python train.py --router_score="softmax" --lr_router=0.00092 --n_kv_head=4 --norm="rmsnorm" --norm_eps=1e-05 --init="normal" --beta1=0.93 --seq_len=256 --dataset="wikipedia_en"
Below are experts of layer 5 (counted from 0) of a mixture-of-experts language model. Rows are named router (the router's row for the expert), gate (a neuron's input weights, with its number), up (a neuron's input weights, with its number) and show model dimensions 0-127. Each number is 50 + 10 x the weight over its row's rms, rounded and kept within 0 to 99.
After each expert's rows: a language model's description of what the expert responds to; "gets" lists some tokens that make up at least twice as much of what it gets as of all text. This comes from a sample of Wikipedia text that the model never trained on. Tokens count by the router's weight.

# expert 11
router:49 41 68 48 46 36 50 49 46 46 58 41 45 57 30 48 43 49 72 42 44 51 45 52 46 60 33 50 44 47 50 38 60 36 59 59 54 37 52 63 49 44 48 46 51 51 54 43 56 66 66 62 67 35 61 42 42 46 43 63 38 39 45 55 39 43 43 50 47 38 60 45 48 49 51 53 41 54 50 49 58 66 55 57 61 61 60 65 70 44 27 51 39 48 38 39 47 68 63 37 47 57 62 26 48 56 37 40 53 36 62 66 61 39 56 59 52 36 26 40 43 39 52 64 55 39 62 38
gate3:36 59 44 43 52 59 53 47 32 50 50 56 56 45 46 62 52 39 45 65 48 39 37 42 49 55 42 57 49 66 51 37 44 50 58 35 57 41 38 48 79 58 58 39 44 53 70 68 29 55 38 45 72 44 40 48 56 50 49 67 62 40 53 36 70 49 50 60 47 49 51 44 53 52 63 61 67 50 54 63 51 43 31 55 49 43 49 40 53 49 38 33 46 61 36 40 47 60 53 46 56 57 53 36 68 49 33 63 39 55 52 53 35 54 51 49 69 68 42 60 64 53 45 51 51 49 68 37
up3:54 38 50 54 44 48 45 52 58 45 38 62 54 47 66 34 57 59 42 35 59 36 39 56 51 65 68 56 43 57 55 53 44 63 35 51 64 51 57 43 46 58 44 65 51 44 58 33 71 59 73 42 52 47 49 58 46 36 63 45 46 58 64 36 51 46 64 58 37 64 51 50 61 41 53 46 22 35 53 44 61 40 37 56 57 42 45 36 58 52 52 70 68 48 40 29 66 36 36 64 54 39 50 55 53 52 53 61 54 62 42 50 48 41 42 51 57 50 62 50 38 53 40 69 52 59 42 51
Digits after decimal points in census demographics, climate tables and coordinates, plus words like population, household, housing units.
gets: "2", "0", ".", "1", "8", "7"

# expert 48
router:24 55 38 56 54 27 47 49 53 55 43 45 38 53 51 65 37 57 51 42 36 46 58 51 41 43 46 59 48 57 40 54 56 39 62 50 57 71 42 46 24 54 45 52 48 31 64 44 34 39 43 52 49 63 62 60 58 46 68 79 60 56 43 61 52 47 54 47 40 53 57 61 45 38 44 70 54 55 52 35 34 52 40 47 40 47 48 49 46 56 65 48 73 45 59 59 51 37 50 52 66 45 49 50 47 67 50 50 39 52 49 67 50 39 43 68 56 34 42 48 52 51 62 43 48 58 54 68
gate1:35 50 46 32 45 54 42 53 43 47 21 47 24 61 60 42 54 42 34 55 57 46 42 67 38 50 37 55 57 55 58 47 38 54 59 53 46 35 44 48 50 63 52 46 50 58 28 58 51 46 41 50 48 39 59 59 43 49 24 48 48 49 55 42 38 37 43 41 47 38 52 30 54 69 39 49 32 54 49 45 54 62 44 55 45 44 55 53 39 29 40 56 30 16 50 44 45 41 62 49 51 46 54 36 50 50 51 58 56 75 50 56 50 58 58 56 46 61 52 37 46 48 54 42 48 49 61 63
up1:53 52 65 57 62 48 61 66 58 55 62 44 45 73 50 44 45 51 66 61 49 50 53 47 64 50 38 60 43 53 33 44 46 69 53 44 54 57 51 62 45 42 43 52 69 50 67 38 46 50 53 53 47 45 41 43 38 60 64 43 36 56 60 43 33 54 30 53 30 52 55 53 52 64 49 50 62 64 60 58 50 51 49 49 61 64 63 58 44 53 54 62 88 32 55 71 38 44 54 48 47 61 55 59 45 58 46 44 67 44 26 50 45 49 55 47 55 51 41 44 58 52 43 48 43 76 54 53
Joining words between phrases, mostly and, or, but and comma before and, as in "if and only if", "rather than".
gets: " and", ", and", ",", " or", "s and", " and the"

# expert 29
router:49 54 43 50 39 56 38 53 43 48 61 49 34 61 50 37 48 45 56 56 49 51 35 44 59 48 64 44 57 35 57 44 66 39 66 46 61 59 37 41 55 43 68 63 55 67 46 39 52 59 49 45 48 61 53 71 53 52 39 54 50 63 65 41 26 59 36 43 34 61 40 46 50 48 55 54 60 56 57 67 53 59 49 45 56 63 48 57 48 62 51 48 49 51 51 33 43 29 51 68 32 66 59 49 42 52 47 34 38 38 41 40 58 37 51 32 43 66 62 55 56 65 76 57 53 41 41 46
gate0:47 57 57 55 44 53 47 55 36 72 49 43 62 42 50 32 46 58 54 52 49 58 59 51 46 61 53 61 65 49 48 63 41 72 52 55 40 62 51 26 63 60 44 56 60 32 54 61 34 70 54 63 41 56 55 53 43 47 54 49 62 37 59 44 33 59 42 62 37 53 49 47 64 55 29 44 54 29 57 60 34 62 46 43 53 53 51 47 33 37 41 42 62 58 47 52 57 29 63 47 50 47 42 65 44 41 58 40 55 48 39 68 67 60 50 36 49 67 51 48 49 49 58 61 64 60 59 42
up0:61 41 64 47 45 60 47 46 47 49 55 52 61 44 60 51 57 52 59 27 39 39 34 43 49 48 43 76 35 45 64 54 48 64 26 53 28 55 67 51 52 63 55 42 44 46 54 50 55 49 52 42 37 44 59 49 57 44 35 38 60 50 64 53 68 56 72 51 54 45 61 65 42 34 45 55 39 59 44 65 57 49 57 62 54 47 59 42 38 51 42 54 49 36 40 56 65 42 72 34 39 42 48 42 53 49 64 57 67 55 54 55 51 33 53 44 63 48 37 48 59 59 70 42 48 53 61 60
Lone consonant pieces like l, w, j, v inside words or names, right after st or t: Transatlantyk, Istvám, Azerbaijani, uplifted.
gets: "l", "w", "j", "b", "n", "v"

# expert 2
router:57 40 52 42 41 52 44 62 55 55 44 38 61 42 72 55 65 62 39 57 48 39 35 43 56 63 69 57 64 46 61 54 52 44 44 55 49 56 41 56 49 51 32 58 64 39 40 57 55 51 49 60 54 55 60 54 65 51 58 48 59 31 39 56 50 41 46 36 44 63 51 53 51 52 29 61 68 44 53 62 28 62 36 43 56 34 56 57 62 24 59 40 53 45 66 50 61 43 45 53 35 47 63 43 43 46 54 50 42 39 36 45 54 34 49 48 62 64 66 62 53 48 74 46 49 56 62 62
gate0:41 55 52 47 42 56 37 56 58 67 55 26 50 56 63 42 50 68 48 59 49 50 59 43 77 54 58 24 43 47 73 56 47 45 59 54 39 43 36 38 38 52 67 45 50 64 65 64 55 33 55 48 50 40 61 53 35 51 59 56 50 68 76 51 56 41 41 52 47 59 48 58 54 62 47 30 65 56 58 52 45 37 48 52 46 48 50 50 52 41 38 36 50 53 55 47 59 59 50 71 68 56 57 47 47 48 31 52 39 57 60 43 53 39 38 37 49 51 42 48 46 57 59 68 37 48 61 52
up0:64 50 53 45 60 55 65 56 50 43 32 48 61 55 61 65 29 42 66 61 62 38 39 64 61 60 46 57 61 49 49 33 49 44 56 46 54 63 60 41 54 42 45 58 47 33 46 47 48 54 48 55 63 73 30 67 52 63 55 40 46 50 56 46 55 51 57 60 45 65 52 38 34 39 55 45 53 42 69 45 54 50 56 45 59 36 54 62 49 45 40 53 55 49 31 21 50 49 44 53 64 45 63 32 57 36 49 62 63 66 41 61 33 43 42 46 66 44 47 53 48 65 47 54 58 41 48 56
Short syllable pieces inside proper names and foreign words, often song, film or horse titles, such as Do, Mo, ra in Tra-ffic, -ione.
gets: "ra", "o", "to", "ina", " Mo", "io"

# expert 4
router:50 40 48 49 40 53 55 45 35 37 47 41 32 58 64 58 35 54 47 49 44 63 40 47 43 41 46 49 51 54 59 38 40 49 53 60 74 42 67 45 47 35 60 23 67 67 52 50 47 41 55 67 49 54 60 54 45 41 41 37 52 61 34 42 35 53 50 27 37 38 44 57 33 49 40 36 43 54 39 49 57 62 49 50 54 53 63 50 49 40 37 62 45 54 61 53 40 57 49 68 77 47 57 57 66 39 53 52 48 58 47 51 61 28 47 51 48 36 53 52 42 37 39 52 45 35 50 40
gate0:67 40 71 42 45 66 43 43 60 45 49 66 45 64 26 50 39 47 56 64 44 77 26 42 43 52 45 57 50 38 39 63 57 52 62 34 32 66 60 66 54 49 58 48 52 46 59 32 63 42 47 45 59 58 51 45 51 45 37 49 58 41 43 64 63 63 47 43 56 65 58 54 38 53 48 40 52 38 36 54 56 52 55 38 53 61 44 47 47 41 56 38 44 50 36 67 51 45 49 51 44 54 52 42 36 45 57 53 58 36 55 70 40 53 56 49 29 48 48 40 31 44 37 48 47 45 60 48
up0:30 51 30 41 46 69 56 41 50 45 39 43 53 42 66 33 54 48 41 48 47 53 34 52 33 40 47 67 51 62 43 66 55 50 55 49 47 43 52 43 53 36 38 50 42 44 44 47 57 48 63 42 55 46 43 43 68 47 63 47 46 66 55 24 51 38 46 71 42 34 53 34 38 55 51 72 62 48 58 52 37 48 70 60 39 37 61 69 49 48 61 47 58 49 56 51 57 34 55 50 50 62 40 65 55 42 42 48 43 37 46 68 34 51 61 46 59 46 55 45 35 46 51 47 57 32 40 53
Field labels and separators in athlete infoboxes and career tables, such as High school, Current club, Years: Team / Apps.
gets: " |", "|", "-", "Career", " / (", "–"

# expert 37
router:59 72 57 46 43 48 53 54 66 51 45 54 35 38 50 53 52 47 45 57 39 41 58 36 49 41 44 54 41 43 52 58 57 30 44 53 56 52 58 45 55 38 46 55 40 65 62 41 43 55 33 51 41 49 57 43 58 45 42 38 46 55 66 30 50 32 44 60 35 46 37 59 39 43 49 33 38 51 57 47 37 57 58 53 38 63 63 58 40 46 28 54 44 58 44 48 26 58 47 57 60 59 48 69 38 62 49 56 37 71 60 59 56 48 57 58 53 64 68 28 47 34 67 53 35 43 46 40
gate0:61 55 44 52 39 43 42 40 56 32 51 47 37 45 52 39 50 38 64 49 55 40 49 46 50 46 39 49 54 46 53 55 63 71 46 43 59 58 57 65 54 58 56 35 59 65 61 45 52 66 42 54 60 51 49 38 54 46 39 38 60 52 42 42 51 57 56 50 49 61 47 54 31 61 59 58 51 51 48 56 49 67 52 73 10 52 38 37 50 52 58 49 40 38 57 49 68 48 58 36 46 52 52 39 66 52 54 21 76 54 63 51 44 32 50 52 45 36 57 54 45 63 52 62 63 53 53 39
up0:52 57 45 65 50 60 38 67 58 39 28 47 49 56 48 49 53 45 59 69 52 59 54 46 41 56 60 54 53 45 54 60 37 43 64 49 49 49 56 55 45 46 54 60 51 50 46 53 40 44 33 51 35 56 43 39 42 57 53 36 21 52 53 48 24 51 54 53 62 66 39 61 48 50 35 45 40 49 42 38 54 51 35 59 45 45 55 35 36 46 59 58 49 66 60 44 47 47 42 71 49 47 55 43 35 58 42 49 38 67 73 45 58 64 64 41 33 55 72 61 64 45 67 53 45 59 53 62
Dashes, pipes and digits inside sports score tables, such as 18–25 set scores, tennis scores like 6–2, and W or L results.
gets: "–", " | ", ") | ", "6", "; ", ", "

# expert 36
router:35 54 57 42 37 39 50 44 36 50 63 66 57 73 33 67 60 51 60 53 55 39 49 57 48 44 55 54 75 39 39 46 44 57 56 49 57 65 68 44 37 36 59 54 43 61 31 61 47 60 52 29 48 33 56 65 57 58 59 36 44 63 52 37 44 55 52 42 48 54 56 46 40 41 50 67 49 55 59 62 39 35 63 49 50 64 52 52 70 52 39 54 40 43 44 42 31 36 43 54 53 58 48 36 41 41 34 49 38 48 33 34 39 39 45 58 45 51 55 51 42 59 61 51 56 54 60 55
gate1:41 72 55 57 49 36 51 36 55 51 52 58 60 38 59 66 41 58 30 52 29 54 43 68 55 46 51 51 71 38 55 53 55 48 49 42 40 46 61 39 44 58 61 47 72 56 58 53 33 46 48 39 35 32 48 60 38 52 56 47 61 61 57 57 57 51 55 55 53 38 65 62 61 40 57 60 63 56 53 56 35 70 28 42 23 51 54 60 61 48 47 53 50 40 49 59 51 59 59 59 47 46 53 69 40 46 54 40 54 61 59 36 58 47 61 71 42 56 46 50 50 50 58 63 54 45 54 67
up1:51 59 47 56 35 46 46 30 62 57 62 58 51 55 42 30 45 52 66 50 60 53 58 56 34 52 48 76 54 50 45 40 32 35 56 40 65 57 44 50 56 51 56 42 42 58 35 35 48 34 51 59 57 55 39 72 30 53 54 55 47 60 57 55 50 49 61 54 55 46 49 52 41 38 54 38 49 48 41 53 41 43 62 38 66 63 62 63 37 67 66 59 37 50 61 58 54 48 52 51 73 65 60 56 51 56 57 44 44 45 53 59 44 56 48 56 25 46 56 66 54 36 42 44 46 42 71 54
Inner pieces of Slavic, Polish, Czech and Cyrillic place and person names, such as -ow- in Katowice, -kov, -ski, č.
gets: "k", "j", "ov", "ev", "v", "z"

# expert 52
router:29 40 40 36 37 58 39 54 43 41 67 72 58 40 65 44 39 48 65 38 31 45 42 68 45 47 52 58 57 48 38 56 52 45 54 44 39 58 46 48 36 45 58 52 67 58 63 60 52 35 43 31 46 35 59 67 57 64 53 51 54 51 42 29 58 44 54 45 54 43 44 36 55 48 48 48 56 42 58 44 63 54 49 53 50 49 50 29 42 61 63 58 36 49 43 49 48 62 58 52 47 58 35 36 54 60 45 32 50 58 50 43 47 66 37 35 32 69 61 52 54 59 49 46 45 50 31 60
gate2:37 37 41 42 50 70 58 51 44 37 51 54 57 58 40 35 39 48 56 40 44 46 42 37 73 47 55 48 53 50 57 53 58 51 49 63 50 54 54 51 51 35 68 45 59 74 67 46 49 35 51 36 41 54 65 35 60 49 46 54 57 59 51 36 64 50 51 42 56 44 53 48 57 68 43 77 54 54 44 39 58 25 33 53 51 36 46 44 43 53 38 53 40 47 30 60 51 29 50 59 50 62 36 47 35 47 41 46 63 39 40 42 43 58 45 41 46 58 58 40 32 50 41 54 55 68 44 61
up2:54 44 41 50 38 52 70 45 51 40 52 47 35 53 56 79 62 54 47 44 56 62 51 70 78 21 50 50 50 56 68 52 43 50 38 57 76 51 31 55 63 61 68 50 56 52 37 62 38 38 48 47 59 55 42 48 39 57 50 48 41 49 35 43 67 33 57 39 50 46 53 59 62 42 58 66 43 53 58 57 50 60 47 57 46 42 45 48 46 48 46 54 57 24 55 60 55 59 59 47 54 45 44 55 50 44 51 45 54 51 52 41 42 44 51 53 70 48 57 39 58 42 58 60 47 30 40 56
Mid-word letter pieces, often g, k or r clusters, in German-like names and other words, such as Muskegon, Degrees, heuristics.
gets: "g", "k", "ir", "t", "re", "el"

# expert 34
router:53 57 53 56 58 54 53 66 69 53 50 39 42 44 33 62 43 42 52 49 41 55 41 46 52 66 34 37 40 57 42 31 56 53 59 68 57 27 46 47 42 39 46 59 43 59 58 63 40 65 51 42 70 30 59 44 34 36 47 48 47 44 54 50 43 47 37 35 49 42 61 38 45 49 69 60 49 51 37 37 66 61 37 47 55 63 58 46 45 42 40 64 64 55 51 37 54 67 65 53 54 63 51 34 45 48 37 35 59 37 48 63 41 48 54 47 63 37 40 43 45 35 60 58 60 45 54 39
gate1:43 63 51 71 48 66 53 44 42 52 50 60 60 60 38 59 52 47 46 40 40 47 54 59 54 76 46 64 40 42 66 33 47 51 64 55 69 30 52 49 50 34 54 48 51 57 28 39 31 33 50 40 38 58 46 34 39 57 55 60 45 59 44 25 52 49 42 35 39 65 44 51 46 40 63 55 53 67 52 58 48 42 57 46 66 60 43 22 44 45 47 56 46 58 48 60 76 46 58 44 56 47 44 43 50 38 48 37 55 46 47 51 53 54 47 63 53 42 48 40 42 46 59 50 51 37 41 59
up1:32 38 52 37 60 53 68 31 39 50 45 69 58 59 41 58 36 46 37 55 55 39 59 46 55 57 54 50 64 51 50 70 52 44 39 59 34 50 46 42 56 52 46 61 64 48 55 39 51 78 41 51 41 71 55 46 65 54 61 65 49 41 57 47 52 52 56 59 43 25 41 63 57 53 46 45 64 68 45 53 46 49 65 50 55 52 54 68 61 36 34 50 43 52 45 60 51 49 49 51 52 57 63 69 46 46 41 34 39 65 46 33 61 66 49 62 44 68 45 51 53 43 54 52 40 57 61 57
Connecting words and brackets between figures in census and demographic statistics, such as from two or more races, families (80.5%), sqmi (31%).
gets: " (", ".", "–", "\n\n", "% | ", " to "

# expert 45
router:61 44 43 72 50 60 64 52 49 44 41 47 33 52 43 46 32 56 67 56 66 53 45 39 55 51 55 38 56 58 66 35 29 53 58 45 66 40 32 46 51 52 39 32 56 37 50 45 49 67 39 46 36 57 46 53 56 43 58 59 45 38 55 46 47 49 50 59 46 57 37 36 56 45 60 62 46 54 58 39 51 52 31 43 60 31 51 39 64 54 52 56 59 46 51 49 39 55 51 34 67 49 39 61 69 53 60 56 68 44 61 53 42 33 43 51 55 45 30 46 63 53 58 69 60 56 65 68
gate1:46 53 35 38 64 53 38 34 53 44 52 46 52 31 60 56 48 52 44 51 37 72 51 60 56 56 38 35 39 57 53 33 41 51 73 65 49 45 42 55 50 52 69 57 47 61 49 44 18 52 62 59 35 33 50 55 52 33 39 48 42 66 41 45 38 53 52 52 76 64 51 61 64 58 38 38 55 49 47 46 66 53 47 43 40 61 58 69 58 56 40 55 40 43 41 37 50 66 59 53 40 31 49 53 43 59 58 53 51 55 50 36 59 54 53 36 51 58 42 46 38 40 52 44 41 54 54 47
up1:65 32 54 51 30 47 60 57 43 40 50 54 48 51 40 45 66 56 47 65 57 66 45 38 35 59 55 73 65 54 50 46 52 39 60 34 48 40 40 37 43 57 35 56 57 47 41 62 55 52 45 50 63 49 62 57 45 62 41 50 54 33 56 54 53 44 63 46 41 36 35 32 56 47 50 43 45 51 36 54 38 40 48 66 44 52 46 45 66 56 37 41 38 69 41 52 50 45 52 62 62 42 60 63 62 45 56 36 45 45 63 69 64 54 36 54 53 42 44 63 48 58 62 35 75 52 64 49
Prepositions, mainly in, of, on, at, from, introducing places or contexts, and colons after taxonomy ranks like Order: and Infraorder:.
gets: " in", " of", " in the", " on", " at", " from"

# expert 28
router:55 68 54 58 55 70 52 65 73 33 49 46 29 42 49 45 48 46 45 56 41 54 45 63 53 45 49 53 45 46 39 50 38 63 59 54 49 38 45 35 56 66 51 50 48 52 47 61 54 59 36 52 56 53 51 47 58 53 48 53 42 50 57 37 37 66 43 53 40 33 50 59 44 42 57 49 40 63 57 46 34 38 44 27 47 52 54 58 42 50 70 40 54 52 60 39 47 56 56 28 53 57 34 66 70 49 62 75 60 46 53 74 43 54 60 73 60 43 46 44 66 45 42 43 51 47 36 43
gate0:47 46 46 73 25 47 51 65 46 50 38 57 45 39 28 47 63 57 49 65 52 59 43 31 54 46 43 35 57 63 65 54 58 45 42 51 47 40 33 63 43 41 48 48 45 32 51 51 55 54 62 52 50 44 40 44 41 48 37 47 56 47 20 66 38 44 58 53 39 66 52 55 61 41 62 77 67 32 49 46 47 52 44 61 34 50 54 55 58 55 40 48 44 57 55 64 65 38 42 44 42 49 54 55 51 57 30 35 56 60 40 53 45 52 54 47 53 40 50 65 57 48 56 42 39 40 65 50
up0:38 40 53 63 33 51 48 48 41 54 41 54 44 40 55 54 42 38 47 57 32 49 45 47 60 43 39 47 48 49 36 52 61 50 42 66 45 39 37 45 28 55 48 47 35 49 43 56 34 44 51 50 49 42 47 58 53 51 41 45 58 37 46 63 15 41 41 42 47 53 47 34 59 50 53 56 65 53 47 46 60 50 64 68 52 43 51 54 52 47 51 39 29 14 52 41 58 47 60 45 38 55 61 44 41 34 55 69 28 56 39 59 40 53 46 51 44 55 47 42 51 49 52 26 47 42 68 55
Prepositions that link a verb or result noun to its object, such as victory over, signed with, against, appointed by.
gets: " at", " on", " to", " with", " for", " over"

# expert 46
router:33 42 55 37 62 59 42 57 39 50 60 26 63 56 57 58 61 56 52 73 51 67 57 66 49 60 50 62 48 54 49 55 32 48 47 65 53 51 45 46 53 49 33 46 57 37 49 45 47 56 63 56 52 46 55 63 73 53 69 42 52 36 50 33 39 28 42 56 51 42 48 40 59 51 45 47 66 42 45 65 33 53 56 70 45 45 47 70 64 50 54 39 44 44 46 44 39 49 40 51 41 50 54 51 42 64 73 41 43 56 53 51 45 44 39 46 50 52 45 37 52 59 67 72 55 59 67 52
gate0:57 63 55 46 35 62 56 39 46 43 48 15 44 49 42 42 46 46 29 49 59 58 53 62 42 55 50 45 55 49 42 52 37 70 36 46 40 52 47 36 39 42 72 49 49 66 40 49 58 54 49 38 56 36 51 55 42 41 43 45 52 56 51 42 49 48 42 51 35 40 63 65 43 42 42 54 41 55 43 43 43 58 56 56 38 49 54 72 38 68 59 44 52 40 56 47 51 54 50 62 64 31 55 56 54 40 64 49 35 38 64 55 42 56 71 36 44 43 41 46 27 58 62 43 63 60 56 63
up0:68 35 47 58 53 32 58 60 44 50 38 51 46 41 59 53 49 58 60 29 52 50 64 32 63 61 48 44 38 39 57 58 49 64 35 43 52 45 50 55 54 53 61 68 44 56 41 56 51 46 58 46 38 47 38 25 49 46 51 47 70 61 71 58 58 56 60 36 48 50 40 52 49 57 55 38 44 41 45 40 57 32 63 55 65 52 62 51 43 55 34 56 46 70 65 48 62 47 44 44 55 55 72 58 52 47 46 48 46 47 36 44 47 45 31 41 63 47 47 58 56 70 45 52 41 79 55 49
Accented vowels and endings inside Spanish, Portuguese and similar names, such as Suárez, Julio, Cantís, Académica.
gets: "é", "á", "o", "í", "io", "a"

# expert 49
router:49 43 50 43 52 58 69 66 44 75 36 55 43 57 73 31 51 62 49 45 54 61 54 51 50 45 63 51 44 49 52 61 64 40 45 51 53 43 51 53 66 48 49 54 49 72 45 74 62 58 54 59 53 54 63 43 38 53 43 55 40 46 64 39 39 44 61 54 63 41 43 57 49 62 60 50 50 56 57 30 52 53 33 59 32 47 59 66 43 64 45 77 49 51 62 68 42 40 54 54 67 57 42 71 44 68 46 47 64 46 60 56 63 56 56 52 50 45 59 47 47 32 56 49 48 48 50 49
gate2:52 62 72 33 40 51 58 64 52 51 51 50 36 55 34 53 51 59 42 65 61 76 48 76 30 54 33 43 63 46 42 48 64 62 59 56 33 57 42 51 67 48 52 47 34 55 53 56 46 47 46 64 54 51 42 54 29 51 51 39 56 66 44 52 42 40 49 47 69 54 54 55 47 60 59 46 61 42 42 33 37 61 47 37 40 36 43 51 54 47 51 43 21 55 44 57 45 43 56 52 56 54 61 48 55 55 38 41 66 56 58 46 41 31 45 56 50 45 47 30 48 50 54 44 53 46 32 57
up2:66 51 44 52 41 54 70 36 56 59 43 49 37 55 64 52 52 56 32 40 62 58 47 43 58 39 57 46 58 45 27 65 52 37 42 54 42 41 53 56 43 48 62 45 41 44 60 49 41 42 51 34 56 74 42 46 14 48 44 38 53 53 49 59 50 70 58 28 50 36 59 53 43 64 53 43 57 55 50 34 54 41 42 55 55 39 57 64 58 46 63 55 50 58 51 42 61 59 68 40 61 54 46 53 36 61 58 48 49 33 56 72 42 55 62 39 44 50 49 50 54 41 64 50 43 62 55 41
Line breaks and field labels in infoboxes and election tables, such as Party, Candidate | Votes, Source, chronology, Turnout.
gets: "\n\n", "\n", "| Party", " |  | C", " |  |  |", "==See also=="

# expert 57
router:41 61 53 66 63 52 57 57 64 41 66 41 48 42 35 49 64 50 60 52 55 59 68 43 45 49 46 43 55 48 43 52 25 55 55 61 51 56 30 54 58 75 52 45 46 42 50 34 35 59 32 51 49 63 45 43 71 41 57 58 46 69 41 47 25 55 53 54 49 42 56 44 43 36 48 43 56 51 32 30 33 55 37 31 40 61 61 60 41 52 62 57 59 56 52 39 38 63 59 32 61 56 48 59 55 44 46 63 47 67 52 47 36 37 41 55 50 47 60 49 45 41 49 53 51 58 48 49
gate1:55 39 37 54 44 42 38 57 55 51 43 61 47 49 47 40 57 58 51 41 40 68 78 33 71 56 51 55 40 30 60 56 52 41 51 50 55 38 44 53 49 64 52 46 42 51 40 46 55 48 40 36 44 43 53 67 45 51 59 58 37 37 62 57 50 59 48 57 53 56 52 51 54 52 50 54 57 34 58 39 57 27 41 25 47 41 59 36 32 50 55 56 44 72 42 73 65 50 62 36 42 39 59 59 34 38 51 57 57 48 46 30 63 47 44 41 53 61 48 60 69 56 37 54 51 49 60 61
up1:81 38 64 47 52 64 58 44 54 48 49 20 35 36 52 46 47 48 41 47 48 46 60 62 66 51 58 50 31 50 58 53 57 52 58 57 63 47 65 51 56 54 50 60 64 58 60 29 62 42 62 44 34 57 66 48 41 49 60 58 48 46 51 63 46 49 39 58 43 43 40 45 63 42 35 49 42 55 47 49 62 31 52 42 41 61 35 52 27 53 59 45 56 31 52 50 42 48 38 46 29 48 71 61 44 55 52 33 44 45 47 50 47 62 36 54 62 55 51 52 56 52 53 44 45 31 64 50
Prepositions in biographies after moving, signing or leading, such as moved to, at the University of, led by, to continue.
gets: " to", " by", " at", " at the", " by the", " to the"

# expert 33
router:49 45 60 51 53 46 46 54 47 49 40 57 40 45 50 56 36 65 37 36 53 59 52 48 45 42 44 64 47 41 55 48 56 59 42 65 53 55 55 62 44 48 57 47 56 55 72 52 62 50 54 69 54 64 47 50 38 38 48 58 38 68 59 39 28 39 58 58 46 58 41 55 26 52 63 34 46 55 36 45 68 59 49 55 49 34 72 43 62 36 34 57 48 56 66 57 55 29 32 46 69 49 57 58 42 49 70 34 62 35 51 61 67 51 53 58 53 39 45 51 53 57 41 46 59 55 54 67
gate1:52 58 59 59 58 48 47 51 47 33 44 40 55 66 58 38 60 45 51 56 64 42 46 70 24 61 62 49 60 50 57 33 39 40 40 50 59 27 55 48 55 58 34 57 43 62 59 54 55 51 40 44 61 43 60 63 46 46 44 31 47 61 51 43 36 59 53 47 27 42 54 53 54 52 48 46 41 54 64 59 44 26 51 36 52 34 34 46 54 68 35 73 42 52 45 51 63 52 46 57 34 44 51 52 49 64 57 53 46 59 50 61 41 48 56 41 47 67 28 54 52 37 42 65 52 54 58 62
up1:34 55 64 44 38 37 42 50 51 41 54 53 49 53 47 57 61 49 55 56 50 39 41 52 54 44 48 52 60 53 53 55 46 52 58 54 57 53 48 67 23 36 49 59 63 56 41 48 75 72 49 64 44 44 40 63 55 62 51 43 25 57 49 56 52 35 51 51 58 42 55 37 53 49 64 58 44 40 59 43 56 27 50 73 59 48 62 54 53 51 50 55 34 58 29 56 38 46 43 55 33 64 45 32 33 41 63 52 48 53 34 41 47 62 73 46 65 64 46 60 56 50 55 48 47 46 65 46
Wikipedia heading markers, line breaks, table pipes and header words, especially in sports articles, such as ==Career==, Teams, | Notes |.
gets: "\n\n", "==", "===", " |", " ==", " ==="

# expert 15
router:35 48 49 64 34 51 55 58 43 41 66 66 49 57 56 59 55 48 71 36 55 49 48 48 46 35 54 49 59 48 49 54 46 46 40 33 39 63 55 48 44 45 56 51 51 54 41 48 51 48 45 54 47 58 42 62 51 71 48 31 51 54 49 29 30 45 78 41 42 60 56 54 46 42 54 64 35 43 67 46 59 47 62 60 48 52 52 44 47 72 50 57 28 56 42 32 45 39 50 56 60 41 29 28 39 55 42 49 53 67 62 47 36 51 30 40 40 62 38 44 60 61 46 41 48 54 56 44
gate0:43 52 67 30 42 58 48 50 67 57 53 47 53 62 40 44 45 43 43 52 51 33 38 48 46 41 48 36 41 64 34 64 43 50 50 62 52 52 51 52 53 36 50 38 53 35 41 47 37 51 39 60 39 53 53 56 59 58 46 53 55 39 33 57 65 58 46 27 41 40 69 53 38 66 38 74 43 34 43 60 62 47 59 43 48 59 24 44 47 49 49 50 63 46 57 53 38 57 60 48 44 47 35 32 36 37 38 49 52 40 41 53 17 48 63 60 53 47 44 43 46 42 53 44 47 56 47 57
up0:55 50 43 38 49 47 54 39 47 56 51 47 43 53 49 50 39 33 53 45 48 49 44 24 47 43 50 63 58 35 61 44 65 50 29 37 58 53 34 24 57 54 44 57 61 52 52 59 42 49 59 55 49 44 33 31 56 26 41 47 68 36 48 40 43 60 55 61 44 52 52 56 44 32 52 39 40 59 56 37 56 50 42 52 49 47 65 39 71 47 42 39 63 46 39 46 48 61 53 69 67 49 52 56 32 49 34 35 48 46 50 56 56 46 43 55 49 54 28 74 56 43 41 41 42 59 52 59
Consonant-heavy word pieces inside German, Scandinavian, Polish and other non-English names, often near ö, ü, ä, such as borg, berg, stad.
gets: "b", "k", "f", "t", "st", "ö"